Experts of a small language model.
Size: 9 layers, width 224, vocabulary 2048, 42.9M parameters.
Below are experts of layer 5 (counted from 0) of a mixture-of-experts language model. Rows are named router (the router's row for the expert), down (a neuron's output weights, with its number) and show model dimensions 0-223. Each number is 50 + 10 x the weight over its row's rms, rounded and kept within 0 to 99.
Before each expert's rows: a language model's description of what the expert responds to. This comes from a sample of Wikipedia text that the model never trained on.

# expert 62
Description: Abstract noun suffixes such as ation, ology, ity, ment, ions completing words like proclamation, resignation, agreement, chronology.
router:41 56 42 37 48 52 73 66 43 55 47 38 59 42 46 66 22 53 50 40 54 74 44 50 61 58 48 48 55 50 37 57 70 46 50 35 67 60 57 55 52 61 33 53 58 40 59 57 49 49 49 66 48 64 47 50 49 56 55 47 63 47 46 48 49 62 25 53 43 53 39 56 46 48 48 48 57 45 63 58 53 66 58 67 57 68 61 45 46 52 61 46 52 47 52 55 34 49 46 45 40 50 49 48 48 45 49 46 48 38 58 42 30 42 50 60 22 32 53 43 53 43 51 53 40 71 62 54 44 54 47 64 33 57 54 43 46 56 60 67 58 62 35 47 41 37 51 65 48 51 55 43 46 51 63 48 53 50 62 73 64 38 59 43 53 61 60 54 50 81 47 56 44 71 55 54 36 50 65 38 37 52 70 60 66 45 47 36 45 54 56 47 52 62 53 44 64 52 57 58 39 43 35 62 35 41 38 44 60 72 54 57 45 51 36 59 44 41 56 48 49 70 38 50
down0:55 46 36 41 56 45 42 27 56 47 26 62 51 47 35 44 31 55 50 46 39 73 42 42 52 39 48 60 45 62 48 36 51 42 39 61 58 57 57 48 40 55 52 27 47 17 51 39 48 42 63 55 45 48 33 55 42 39 41 65 60 47 45 41 50 46 58 38 55 40 63 52 55 35 52 54 43 49 40 67 70 44 59 33 47 48 56 46 61 48 51 65 53 47 72 40 44 55 58 43 64 42 46 38 67 53 57 50 41 39 41 53 51 46 62 57 49 63 58 41 56 56 52 56 58 60 43 36 30 37 59 41 65 48 70 52 59 32 37 57 63 51 51 41 42 43 43 56 59 68 52 35 55 50 49 61 66 48 46 36 42 46 61 63 48 53 39 56 59 50 52 62 52 62 50 69 60 34 46 41 42 60 63 52 41 49 44 41 39 53 51 48 64 45 70 41 44 65 40 40 48 45 47 65 62 72 38 49 42 38 41 64 49 38 41 57 46 70 61 56 53 48 51 51

# expert 16
Description: Word-start or early pieces after a short prefix, like Brit in Great Britain, ch, sp, she, he, ret, often in tables.
router:56 57 58 49 51 61 54 32 68 38 55 62 73 48 62 43 49 48 61 66 40 51 48 45 42 86 57 53 42 23 44 60 35 47 44 53 61 60 45 50 46 41 47 55 49 41 46 51 59 53 52 40 43 42 68 55 31 46 29 52 52 56 60 54 42 53 49 49 47 43 48 53 48 47 53 46 31 48 41 37 51 40 46 50 46 48 33 58 37 56 49 28 57 40 46 44 48 63 41 26 47 55 44 38 49 42 50 34 48 51 43 39 57 52 51 49 47 55 37 56 50 63 60 63 60 43 31 47 42 51 54 51 52 29 48 54 43 71 49 53 44 51 67 57 47 27 59 50 35 60 31 47 47 32 44 34 59 47 58 36 61 49 53 57 53 46 48 48 30 48 55 52 59 67 65 50 44 60 48 61 38 49 27 37 52 47 53 44 52 53 44 43 41 49 58 38 40 35 51 70 66 53 59 60 49 51 62 64 55 31 56 36 49 37 45 72 55 66 53 69 51 36 41 42
down0:45 44 55 48 38 55 47 51 49 65 49 50 54 62 47 26 47 42 32 49 64 68 47 42 66 62 43 59 46 48 54 47 46 44 42 30 37 44 39 37 54 31 53 40 43 39 50 50 31 54 53 50 61 66 42 60 50 33 53 60 43 37 41 52 27 47 49 44 51 52 45 50 46 30 46 34 43 55 57 41 36 48 52 30 29 62 43 61 45 46 61 39 43 52 47 32 40 50 30 45 62 48 43 54 46 48 36 35 50 43 27 52 54 47 32 44 33 71 62 57 58 44 49 64 45 45 41 54 49 36 52 53 63 51 51 53 54 45 53 45 59 49 49 46 58 44 43 65 55 61 51 40 62 43 63 22 48 55 40 55 35 61 28 47 57 46 47 46 52 33 44 46 37 66 36 48 52 41 26 49 52 28 43 43 64 61 45 58 37 39 47 58 55 60 69 51 64 46 64 51 57 58 57 44 48 49 54 52 55 60 44 51 52 22 53 45 50 45 28 38 54 57 43 53

# expert 6
Description: Middle pieces of split words (lob-by-ing, swashb-uck-ling) and short prepositions like in, by, on, of in running prose.
router:52 45 66 50 54 64 52 48 75 39 60 64 62 40 64 49 57 46 68 67 52 54 42 37 47 67 45 53 46 22 51 57 38 51 35 60 57 44 36 49 41 37 43 46 59 49 51 51 59 44 53 45 36 37 58 51 40 54 32 60 57 55 65 36 42 55 52 50 50 49 37 48 46 45 45 52 26 44 50 39 48 34 35 43 47 49 40 45 35 49 54 35 58 48 43 48 53 69 52 25 45 66 44 35 53 45 51 38 48 55 38 48 60 53 46 41 48 64 46 62 53 65 55 69 62 36 35 62 41 40 58 51 51 27 49 50 40 73 37 46 40 62 59 55 48 38 55 54 39 62 36 42 52 33 47 34 60 48 63 34 61 51 43 53 52 50 41 57 31 52 65 61 58 59 58 59 36 57 43 64 39 50 32 42 52 46 54 46 56 50 38 35 41 47 58 42 47 36 44 60 59 47 67 66 46 50 52 59 39 40 50 35 50 35 40 67 47 54 51 69 54 42 43 41
down0:57 26 52 56 52 33 37 58 54 52 58 57 38 46 46 44 65 43 47 46 33 54 40 51 50 40 59 36 75 44 60 46 35 64 45 51 63 58 40 41 49 59 61 63 41 48 54 47 61 54 50 55 61 45 58 47 63 69 60 74 48 54 44 56 59 62 63 58 49 58 54 44 57 54 43 56 40 51 63 48 77 59 50 54 44 65 54 53 38 51 35 62 45 54 32 62 49 56 60 42 43 53 60 53 51 49 55 47 63 38 36 49 67 36 63 49 37 56 75 36 58 37 59 57 59 58 38 48 27 60 60 46 54 51 32 44 53 46 52 30 59 49 46 36 53 52 35 51 55 42 43 45 39 30 45 44 40 45 42 52 52 62 57 52 47 51 72 52 42 57 44 59 30 64 50 65 29 42 50 54 44 62 64 47 55 49 59 43 63 33 41 55 54 39 47 42 51 61 66 51 34 44 46 52 49 39 69 42 43 26 51 28 55 48 59 60 44 52 37 46 45 41 38 44

# expert 1
Description: Capital letters and first pieces of non-English proper names, often Arabic, Slavic or African, such as Abd-ull-a, Q-at-ar, Russ, Afric.
router:45 37 70 48 64 68 35 43 75 40 52 43 76 53 70 49 39 44 66 60 55 51 53 40 60 76 50 59 54 37 38 42 34 47 39 67 72 35 45 58 49 47 49 46 57 40 42 63 54 55 45 56 41 56 64 53 50 50 52 45 45 50 67 62 56 54 41 49 45 36 33 45 41 45 56 49 43 45 46 43 44 27 37 46 40 57 51 48 51 49 48 38 48 48 59 50 52 72 46 33 47 60 34 33 74 59 42 38 47 43 44 51 54 47 38 50 46 47 38 55 33 52 56 75 61 41 40 45 48 43 33 44 42 42 59 46 52 62 40 49 40 56 46 56 44 30 67 57 32 66 40 38 52 41 47 30 55 43 57 51 61 40 57 49 58 62 45 30 42 55 57 65 53 57 48 53 52 40 49 51 42 60 34 33 52 47 43 46 54 55 32 49 45 65 54 46 48 50 34 61 57 53 57 57 69 49 61 44 48 32 48 45 46 52 47 75 52 46 54 61 55 46 56 54
down0:73 44 40 46 50 31 55 44 41 48 45 57 56 43 64 49 66 32 35 48 46 44 56 55 48 46 51 64 46 58 37 35 49 52 46 51 41 45 64 52 52 38 43 48 43 51 56 60 50 51 48 46 49 44 54 52 46 56 45 63 60 52 39 49 56 38 56 53 56 49 84 55 43 47 60 47 39 42 51 46 48 49 31 49 52 47 48 60 68 50 35 46 53 41 46 66 51 49 49 51 41 54 47 38 55 46 39 53 56 69 43 40 58 27 58 42 48 47 57 46 46 35 45 50 44 50 51 49 51 46 56 51 41 47 47 48 41 41 57 75 56 56 48 35 47 57 55 57 60 41 68 51 41 46 62 47 48 38 54 42 60 52 58 45 39 45 63 57 82 50 68 57 50 38 60 54 48 73 50 46 53 28 54 45 40 47 51 42 46 53 47 25 52 28 68 68 58 62 39 34 62 34 50 31 41 69 42 57 60 31 72 38 39 44 74 41 40 57 34 36 41 66 38 48

# expert 19
Description: The word in and related prepositions such as into, within, during, from, and in- word starts like inaugurated, infrequent.
router:38 53 56 50 43 52 44 52 60 59 47 42 56 44 73 55 68 50 55 68 60 60 51 49 59 71 51 48 46 43 49 52 52 47 51 52 53 59 30 71 48 36 32 45 57 40 51 65 41 50 49 44 45 49 41 41 36 57 46 57 57 37 74 52 65 63 69 64 55 51 60 67 60 38 56 61 36 40 55 40 35 29 51 53 29 55 58 56 50 23 68 52 50 48 48 55 36 46 40 31 42 63 44 45 54 35 57 61 36 30 52 62 50 52 54 64 55 60 44 60 25 57 66 46 61 47 28 35 46 52 56 47 41 41 36 30 55 59 51 48 38 60 57 51 40 42 46 73 55 61 49 40 46 36 55 41 62 50 36 33 67 54 53 59 66 51 51 63 38 40 42 49 63 47 43 49 42 48 50 55 50 54 47 55 34 62 56 48 57 48 50 53 44 48 50 54 38 58 54 53 42 54 49 52 66 27 43 51 51 66 60 46 31 42 49 44 54 48 58 47 60 37 47 53
down0:64 33 40 67 55 50 42 43 63 51 31 62 40 55 58 42 59 52 71 54 87 61 52 40 40 50 47 61 49 44 39 40 61 46 25 42 32 63 53 58 54 52 50 38 39 39 28 50 58 53 41 44 60 58 38 60 36 51 60 56 42 49 65 55 30 44 49 52 62 44 36 40 58 38 58 71 52 43 56 52 38 52 38 40 59 38 44 40 42 52 58 60 55 55 17 55 52 47 46 51 58 42 47 39 52 48 47 66 56 38 48 52 51 39 49 47 55 59 37 55 47 70 60 41 51 61 55 44 53 47 46 50 54 63 42 65 43 53 64 56 58 53 56 48 47 50 41 64 48 47 47 50 37 70 64 59 46 52 38 28 50 49 41 38 45 45 56 59 59 33 52 42 59 53 46 50 40 67 69 46 29 28 43 37 44 46 62 57 46 43 39 47 48 39 29 45 41 49 62 55 43 45 55 60 59 55 66 56 45 49 47 35 40 46 59 47 36 61 52 45 50 57 36 51

# expert 13
Description: Common nouns naming institutions, teams or works after "the" or adjectives, such as school, film, team, album, University, season.
router:70 62 37 65 41 60 37 43 73 41 60 66 50 49 67 31 57 73 43 55 54 46 60 49 78 49 60 53 39 24 53 56 47 45 34 59 44 65 59 63 47 47 44 47 47 40 41 60 43 57 66 40 57 41 62 58 67 50 44 53 61 48 61 39 59 47 51 70 56 60 30 57 40 46 49 51 64 53 49 51 49 53 42 41 41 47 58 53 45 53 58 50 69 46 52 38 48 53 58 47 70 35 55 46 45 61 45 47 36 54 46 42 62 29 46 45 53 52 47 51 56 45 56 60 49 68 32 46 43 35 51 49 48 59 47 39 32 58 56 41 46 65 52 57 44 43 50 47 55 41 66 41 56 44 30 47 55 42 52 79 47 44 49 45 63 57 37 52 55 66 44 47 53 54 35 66 56 54 42 23 63 50 50 46 53 29 56 46 61 44 42 51 40 57 59 54 42 41 52 45 30 40 49 65 59 51 44 36 37 53 41 49 38 49 39 51 46 60 59 55 28 59 42 50
down0:38 39 48 32 60 39 43 60 57 44 53 50 49 64 45 71 51 51 68 40 57 51 46 37 58 57 42 42 50 42 57 50 55 59 48 53 65 70 49 59 40 47 45 36 45 41 56 39 63 42 49 53 43 46 42 48 67 61 46 55 58 50 48 43 60 43 54 56 58 61 31 29 38 51 51 57 51 48 41 42 44 38 41 39 32 66 56 53 45 29 71 31 53 63 36 45 44 48 55 56 48 57 47 37 71 66 46 32 33 56 55 51 50 31 57 59 35 32 33 49 55 59 49 57 59 58 41 53 60 54 47 59 45 71 46 46 32 44 53 58 62 61 50 27 59 46 55 48 52 48 55 44 61 62 44 44 45 52 44 66 45 36 50 52 51 62 41 51 45 68 34 39 59 62 37 75 45 63 51 22 60 44 50 43 49 49 61 40 58 56 45 34 47 50 74 44 42 58 65 43 42 57 45 61 51 58 53 42 41 41 44 45 34 73 50 66 57 61 51 52 41 58 51 49

# expert 22
Description: Place and institution name parts like New, National, British, North, Western, and -ian/-al endings in US-centric geographic and political text.
router:67 54 52 55 39 67 51 61 63 36 52 57 57 47 47 30 51 49 50 55 56 56 51 44 65 69 55 55 56 46 69 50 45 49 42 57 60 44 53 46 65 63 50 56 43 41 42 54 61 56 42 51 38 34 53 44 51 56 55 46 54 54 71 50 56 53 51 52 46 44 48 45 59 38 51 41 67 62 50 62 40 43 43 55 44 51 48 40 55 35 29 44 63 47 50 68 35 56 59 45 36 54 48 48 42 42 56 52 50 20 60 50 64 63 41 56 55 47 39 53 48 48 74 59 42 39 36 60 45 44 62 43 61 54 42 66 49 65 62 50 41 30 50 60 54 48 39 63 54 38 43 57 57 33 51 54 39 39 59 42 55 28 44 53 52 74 45 52 55 53 51 58 32 55 60 48 52 48 50 43 65 46 45 35 59 39 46 49 59 23 67 48 65 38 53 61 48 40 42 55 44 54 63 28 30 52 39 36 66 38 51 42 41 35 16 54 47 39 39 48 40 45 45 44
down0:50 64 48 72 35 65 38 36 48 48 46 51 55 46 49 36 44 57 38 40 39 65 49 38 43 50 74 54 42 48 48 65 59 40 52 50 47 43 56 40 68 52 28 45 53 42 34 55 53 59 56 59 40 53 49 45 52 42 55 45 50 59 38 60 36 47 64 50 54 38 43 58 61 65 40 34 65 50 64 58 62 81 66 67 62 42 48 45 51 58 52 56 57 49 44 44 61 40 41 27 57 47 64 58 41 42 47 72 57 54 49 34 67 53 43 33 44 43 44 64 52 25 47 55 57 48 48 43 51 48 47 48 41 54 71 39 53 55 41 53 53 50 60 31 50 29 57 64 38 68 58 52 45 51 67 60 44 45 38 41 56 31 26 59 52 56 47 57 54 39 49 49 62 65 41 48 32 47 51 39 53 61 41 44 61 60 43 35 49 55 50 48 40 65 43 57 69 58 42 50 51 51 47 47 67 52 54 54 56 41 61 49 36 43 51 39 50 66 61 50 38 42 45 63

# expert 59
Description: First names and their pieces in credits, cast and player lists, such as Alf-red, Man-uel, Sebast-ian, John, George.
router:43 54 49 56 51 30 56 63 61 50 56 39 41 53 54 44 58 43 23 42 46 37 48 68 45 31 38 58 63 85 46 56 56 47 35 51 50 39 60 45 60 47 44 39 54 48 30 53 47 40 28 60 47 45 66 37 44 31 53 61 47 57 60 54 64 42 62 56 39 48 46 45 64 72 49 48 64 69 35 37 45 75 37 49 39 60 61 49 55 56 47 53 43 46 47 47 34 37 64 75 55 47 63 53 33 55 73 39 37 38 59 54 61 36 58 51 45 52 55 48 53 60 58 49 41 35 51 45 63 55 55 46 36 50 49 40 62 45 45 54 67 69 44 36 46 45 68 58 64 50 51 48 52 59 42 67 61 39 42 56 53 50 49 61 60 49 56 54 46 51 44 62 55 21 51 54 43 51 50 44 59 53 58 57 52 52 68 60 37 55 62 37 50 51 50 63 50 53 54 40 51 46 46 40 53 53 53 59 66 52 63 58 52 43 60 42 57 57 48 39 30 58 47 53
down0:38 36 40 59 60 56 21 58 55 47 54 62 50 40 59 43 42 58 50 51 45 58 38 62 50 47 56 63 52 48 28 48 42 46 38 38 53 45 72 54 38 43 67 48 58 43 52 41 45 43 47 54 60 55 48 42 64 48 46 53 57 51 44 58 62 50 32 52 41 42 30 50 43 59 60 44 40 59 46 39 49 38 61 48 40 55 43 39 34 44 36 38 44 41 61 40 42 44 45 41 59 48 46 65 39 78 70 57 50 55 49 46 59 53 47 43 54 52 75 49 50 40 52 74 52 65 50 56 56 59 35 57 38 42 64 53 49 55 53 41 54 45 35 63 48 34 59 60 45 62 47 67 24 47 25 37 48 63 53 56 49 41 68 41 72 52 43 52 59 52 49 50 41 51 45 53 44 38 44 56 51 62 70 51 53 69 42 65 51 37 55 66 60 65 52 51 43 36 38 55 59 52 66 62 68 45 68 37 37 56 49 52 46 51 57 60 49 40 64 42 49 54 37 44

# expert 35
Description: Table pipes, infobox colons after labels such as Active, Born or Location, and copulas or auxiliaries such as was, is, were, been.
router:53 49 55 57 55 74 45 36 55 48 73 49 32 54 69 59 65 45 55 53 47 71 38 42 40 79 66 60 49 48 59 57 57 67 49 43 50 64 52 51 49 55 28 63 51 41 65 52 58 56 49 52 51 38 43 47 47 40 37 50 58 69 40 65 44 63 38 55 38 44 55 59 52 56 42 55 38 47 49 50 40 29 44 49 44 49 61 49 47 44 44 38 55 34 63 60 59 76 60 55 58 54 44 51 64 31 59 39 42 57 56 49 45 55 34 58 72 53 55 55 54 61 38 38 62 41 48 57 41 52 47 52 62 42 47 39 51 69 54 54 43 61 30 47 40 37 51 53 65 51 27 41 55 51 45 54 53 52 74 63 63 49 38 63 48 63 34 40 39 58 49 57 29 67 51 53 45 54 43 50 38 76 47 37 53 46 41 39 59 40 35 54 40 53 69 51 55 57 55 48 47 59 64 52 56 56 58 50 52 54 53 53 51 51 50 64 52 38 46 66 58 41 46 51
down0:47 58 37 52 55 44 34 39 50 60 44 55 58 40 61 60 47 42 60 47 56 44 49 65 59 49 42 39 55 33 47 60 60 48 37 58 54 39 62 45 51 39 54 38 59 56 48 22 33 45 43 30 68 39 51 44 45 46 48 56 75 60 66 45 56 51 45 43 43 51 55 34 26 52 55 53 50 48 49 65 51 41 52 61 47 55 59 38 48 47 56 49 56 45 66 45 59 53 45 54 28 55 30 52 51 47 51 55 56 44 51 31 33 29 71 48 43 72 54 42 42 57 50 49 44 62 41 55 54 55 67 55 46 63 55 53 49 29 45 56 60 50 47 52 48 50 30 45 58 30 41 55 47 47 40 63 63 35 66 62 28 51 40 51 40 82 40 55 37 48 41 44 40 52 51 57 38 44 51 63 37 36 51 47 44 38 58 33 47 47 37 59 70 53 61 47 52 58 51 36 46 55 61 55 61 42 61 61 45 61 38 50 69 60 56 50 65 63 48 61 56 54 60 53

# expert 37
Description: Structural punctuation in tables, infoboxes and lists: pipes, list hyphens, colons after field names, and = opening section titles.
router:53 52 46 60 64 43 37 44 58 54 55 55 67 39 46 48 53 41 51 41 43 48 37 38 42 52 57 72 73 47 58 46 49 48 55 48 55 72 61 48 57 48 42 57 46 49 35 65 45 45 55 48 57 57 42 33 30 43 55 57 58 46 22 62 54 47 49 58 40 38 46 54 37 45 53 62 38 70 51 39 61 60 39 46 28 54 71 54 49 57 45 44 64 48 55 48 50 55 48 36 45 47 61 62 58 49 60 39 60 45 43 42 48 55 45 72 45 44 56 41 43 43 51 34 47 43 38 70 55 72 63 60 64 57 61 48 67 72 44 51 64 47 35 50 29 39 35 45 70 53 53 40 50 61 26 59 45 50 55 62 56 62 47 50 49 58 59 54 40 53 57 44 54 62 46 49 56 47 63 61 68 45 38 30 55 50 56 28 41 60 44 46 54 47 59 53 35 49 46 52 52 61 62 46 56 62 57 77 52 52 64 43 50 36 65 39 53 62 66 48 60 57 47 51
down0:54 47 35 44 46 48 38 53 37 46 52 33 54 39 36 56 58 55 56 61 68 31 47 44 63 51 30 37 52 50 49 40 51 40 43 50 45 47 57 50 41 49 47 34 46 37 49 59 32 43 64 42 60 36 40 65 57 57 46 71 41 60 48 41 44 50 44 36 47 55 45 38 55 49 54 75 22 45 37 71 38 49 56 52 46 34 60 53 34 45 55 33 47 72 52 57 39 32 49 29 60 42 44 53 50 52 49 41 37 48 47 43 33 56 36 71 49 51 42 31 54 69 54 58 48 56 55 52 66 59 55 46 49 57 57 57 52 55 53 46 39 47 39 58 36 35 53 35 51 47 48 56 48 71 57 72 51 46 65 43 39 48 38 49 58 67 37 59 45 60 31 48 35 41 51 45 52 60 61 43 57 33 58 49 54 57 49 41 51 61 48 50 53 60 58 44 68 60 47 57 73 64 51 61 63 44 45 48 38 41 44 42 51 41 45 53 37 45 50 43 77 52 49 47

# expert 50
Description: Wiki heading markers ==, ===, ==== at section starts and the column pipes in data tables, such as results and scores.
router:59 54 39 34 60 45 49 68 52 28 59 50 46 54 44 38 52 44 54 48 45 53 58 56 56 54 60 53 35 75 62 65 63 56 54 46 38 38 34 44 52 50 51 43 42 53 51 52 43 50 61 49 52 51 49 65 55 69 45 41 39 64 41 50 41 58 60 72 58 35 46 67 57 46 57 62 42 48 45 51 49 43 44 57 66 50 52 42 46 53 52 54 58 64 49 62 58 37 51 78 79 64 45 59 46 32 44 68 41 58 50 50 44 52 50 37 48 51 50 33 40 52 58 51 59 57 40 48 50 58 42 61 53 44 38 67 55 39 79 44 43 60 75 33 54 46 31 49 64 46 44 52 35 52 43 72 35 54 51 44 62 57 56 67 37 39 40 40 58 59 48 60 43 49 40 58 60 31 49 49 49 47 67 51 50 56 60 46 41 61 42 67 33 59 45 36 59 47 40 53 47 31 54 62 48 73 56 47 34 52 62 42 46 50 47 47 50 67 52 62 56 53 59 52
down0:64 66 46 57 63 59 40 41 42 57 54 56 65 50 47 60 53 43 48 46 50 45 40 37 54 47 35 44 45 59 46 40 67 59 46 64 54 74 41 36 23 59 36 54 49 48 47 46 43 47 53 66 42 52 64 71 41 37 59 55 38 36 27 59 53 55 42 41 48 46 48 54 47 53 62 57 43 41 37 63 48 52 45 32 56 63 40 57 52 56 37 53 48 41 51 45 58 59 68 49 42 53 48 39 65 38 60 48 58 65 56 63 46 57 47 45 56 46 62 53 48 61 58 45 37 43 52 44 53 50 53 46 48 54 43 50 54 45 57 48 42 30 45 63 37 39 41 51 49 57 59 43 56 41 27 51 45 65 55 27 78 46 59 65 58 40 46 56 54 65 60 51 46 57 61 44 35 56 34 56 48 64 21 60 61 43 31 40 58 60 61 56 39 49 50 66 61 69 56 36 58 61 59 62 45 57 47 42 51 43 49 45 40 31 36 60 39 45 52 68 42 64 67 53

# expert 34
Description: Bare spaces in table cells and before numbers, plus digits and function words like is, of, for in lists and tables.
router:51 47 69 51 51 65 53 49 75 41 60 66 65 48 65 49 56 44 67 68 52 56 42 37 47 68 46 54 48 22 49 59 41 49 37 55 56 47 36 48 42 35 42 48 59 47 52 52 60 49 52 48 37 37 56 47 40 50 32 59 55 57 64 36 40 54 50 49 50 47 41 49 47 46 43 50 25 46 50 41 45 32 31 44 47 53 41 45 39 50 56 33 59 46 43 49 53 66 54 26 48 66 44 32 54 43 53 35 49 54 35 46 59 54 51 41 50 62 45 61 54 68 55 69 63 37 36 62 41 40 57 52 53 29 50 52 39 72 37 45 43 63 57 54 47 38 56 57 39 63 37 40 54 32 47 34 60 51 62 36 61 52 44 55 51 53 45 56 31 56 63 58 57 59 58 59 39 59 43 65 40 48 32 39 53 48 53 45 55 51 34 33 43 47 55 39 47 34 39 57 61 50 68 64 47 48 54 61 40 40 50 37 50 36 39 67 48 51 49 67 53 41 43 41
down0:36 52 70 58 66 56 54 56 35 39 48 42 38 42 54 49 59 43 49 58 70 61 61 28 41 62 53 71 56 36 49 38 67 62 35 25 58 43 36 48 50 56 31 52 50 46 51 62 42 38 29 39 54 51 35 31 53 51 41 45 60 51 54 42 51 43 37 51 51 76 44 37 54 70 54 48 50 39 40 58 53 34 66 53 59 41 60 45 42 54 55 54 49 40 54 49 63 56 52 57 53 50 51 48 44 55 59 64 58 63 43 50 66 54 51 53 59 36 45 48 34 44 42 59 38 18 61 52 42 39 43 48 50 64 31 36 37 35 48 34 48 62 46 35 62 58 37 45 61 54 45 54 51 55 48 71 62 54 62 53 37 42 59 32 39 40 50 53 40 47 49 45 51 60 32 43 61 48 42 38 57 46 52 46 52 43 50 64 53 47 39 50 37 50 45 50 41 48 54 60 59 70 44 43 55 62 51 55 51 43 37 54 64 55 67 46 51 25 41 55 38 52 50 63

# expert 51
Description: Syllables of Indian personal and place names such as ha, ya, ai, i, India, in cast lists, officeholders and election tables.
router:46 38 39 53 60 59 36 44 47 59 54 54 35 70 40 50 22 56 58 58 35 54 51 39 62 53 49 36 40 66 31 49 49 34 35 57 47 39 58 54 54 48 69 55 30 55 70 63 59 60 43 51 56 42 54 54 41 49 57 46 42 50 62 60 52 56 44 54 60 53 49 38 53 58 55 53 55 18 27 40 40 37 50 48 42 49 51 52 55 60 56 49 44 48 60 39 49 45 57 75 45 51 41 48 63 51 62 50 57 59 61 42 45 51 63 58 48 47 38 56 50 57 45 55 53 53 63 51 63 52 27 54 48 53 57 64 48 37 61 58 44 37 46 53 46 36 47 50 61 57 64 72 36 39 60 46 50 48 60 59 65 70 80 34 51 60 67 33 68 65 43 36 54 50 50 60 62 45 67 47 59 55 52 59 43 41 61 65 53 45 48 68 64 65 56 41 50 59 64 46 55 50 48 71 48 55 57 46 60 55 38 66 44 55 60 53 62 50 59 47 52 52 45 54
down0:58 40 47 64 48 52 52 56 55 49 50 47 58 58 67 49 49 51 65 47 49 51 54 78 58 54 51 57 59 50 47 62 56 41 48 53 51 56 54 32 49 66 40 30 47 43 61 43 51 53 66 39 37 41 36 44 42 42 38 55 42 44 52 45 56 64 69 59 61 53 42 43 52 44 35 49 26 41 39 67 47 51 58 48 47 48 38 36 41 46 52 39 54 63 40 64 68 40 59 41 54 70 63 53 58 46 44 54 70 49 57 51 53 33 43 53 49 26 41 45 61 55 42 52 35 54 42 48 64 69 61 55 48 52 49 49 43 57 71 45 44 54 62 57 56 18 44 50 48 66 46 59 33 50 56 34 49 47 47 52 59 60 45 38 50 75 41 54 47 50 19 55 48 64 76 53 54 48 55 56 51 47 61 68 60 56 66 48 64 52 53 52 42 58 41 52 48 53 49 46 49 42 42 44 35 54 44 54 75 58 54 36 48 50 52 54 46 44 57 58 68 29 39 35

# expert 15
Description: Words and endings like more, most, early, major, original, lower, new, and mid-word pieces such as sl|ow|ly, Le|on|ard.
router:48 47 31 51 49 54 57 59 66 36 45 39 41 41 57 54 69 56 51 36 55 47 67 65 52 51 60 55 59 58 44 36 37 53 48 64 53 40 30 63 43 53 67 70 53 57 57 62 48 58 36 46 60 49 29 67 45 45 52 52 34 53 70 56 32 57 50 33 45 43 49 54 49 55 54 31 65 52 54 47 52 64 62 52 64 41 56 54 61 37 37 51 65 57 48 49 60 42 66 53 53 52 34 63 59 45 57 53 35 41 49 57 60 47 61 48 53 62 71 54 56 49 67 59 48 47 52 38 47 72 50 56 59 46 62 57 63 52 50 51 58 60 48 42 49 60 19 64 41 61 47 51 40 66 64 53 57 54 47 32 62 58 53 60 78 48 49 56 43 55 53 53 40 45 60 49 54 51 45 64 40 26 48 48 50 43 27 41 39 68 56 55 49 40 43 41 42 49 60 35 47 52 48 73 57 64 57 55 58 47 55 48 49 64 54 59 43 39 38 32 39 57 56 49
down0:50 51 65 53 48 36 54 35 51 57 48 54 51 58 53 55 53 39 53 57 59 44 48 64 33 59 58 43 54 69 26 52 47 45 35 42 64 42 64 58 34 43 44 29 65 34 40 46 46 72 45 59 57 43 66 58 55 60 53 57 27 51 39 64 47 40 60 38 32 66 59 51 53 45 47 73 49 61 19 60 44 64 32 61 54 58 59 40 44 76 63 51 36 55 41 50 60 52 36 44 50 42 50 41 62 34 46 40 50 60 28 34 53 43 49 43 35 51 50 45 37 35 49 62 48 44 53 64 45 53 30 37 60 42 52 55 38 51 45 65 36 41 45 44 43 58 39 58 49 53 36 59 57 40 60 42 50 50 56 62 32 56 56 50 43 54 30 46 41 41 65 50 49 43 44 43 56 47 71 66 47 57 46 44 43 50 52 41 53 63 56 46 39 36 56 52 39 54 49 48 46 39 49 56 36 44 38 52 38 36 38 58 39 47 60 51 49 46 69 48 38 46 45 46

# expert 18
Description: Spaces and word-start pieces in sports results, medal lists and infobox fields, such as Place of, 1st place, Umpires, standings.
router:64 60 53 55 58 53 46 49 62 47 47 59 51 67 33 42 55 35 57 45 49 51 42 56 43 45 60 51 45 54 59 47 55 49 30 40 48 45 48 41 57 65 39 39 36 56 53 37 45 45 35 47 53 38 40 53 62 58 50 54 55 52 14 31 55 50 46 71 46 63 35 46 51 43 38 35 50 61 83 61 55 31 41 41 47 45 54 58 51 56 57 52 64 45 50 52 48 36 42 65 58 47 53 52 63 44 50 49 49 62 65 48 31 43 43 30 44 61 76 55 42 56 26 57 53 51 55 57 41 50 64 35 69 51 42 61 54 34 59 40 45 63 65 60 53 51 38 47 69 60 48 57 52 59 67 53 30 27 47 47 40 65 41 51 49 38 49 52 43 51 52 32 40 37 60 54 41 34 48 45 61 57 51 49 29 61 55 52 37 40 49 50 67 51 40 42 41 40 51 54 52 52 50 42 43 55 52 55 35 59 47 55 59 52 56 25 48 49 47 41 52 66 44 59
down0:51 48 44 55 38 56 46 35 52 42 51 41 60 57 70 60 62 57 56 46 47 32 53 48 51 40 60 59 36 54 64 57 47 56 41 62 62 60 64 33 53 54 46 56 51 54 44 41 47 51 43 70 35 51 51 64 45 46 47 36 50 50 47 43 51 66 60 56 23 43 42 51 58 56 50 55 40 38 53 53 53 23 58 68 40 55 58 43 58 54 50 66 64 49 57 64 71 34 33 45 47 27 36 53 52 57 50 60 48 46 46 38 67 66 50 43 39 62 50 51 23 64 55 38 64 37 46 42 51 40 45 41 62 33 50 59 58 55 51 56 30 58 47 43 57 58 73 35 47 49 42 52 51 67 48 67 57 55 49 46 48 46 48 53 56 37 56 41 40 39 57 60 53 47 47 48 49 23 50 50 54 54 53 55 35 47 51 47 49 45 47 58 57 33 79 48 42 66 53 47 50 53 33 47 65 50 61 60 51 60 50 44 53 67 57 67 47 43 46 22 34 48 52 50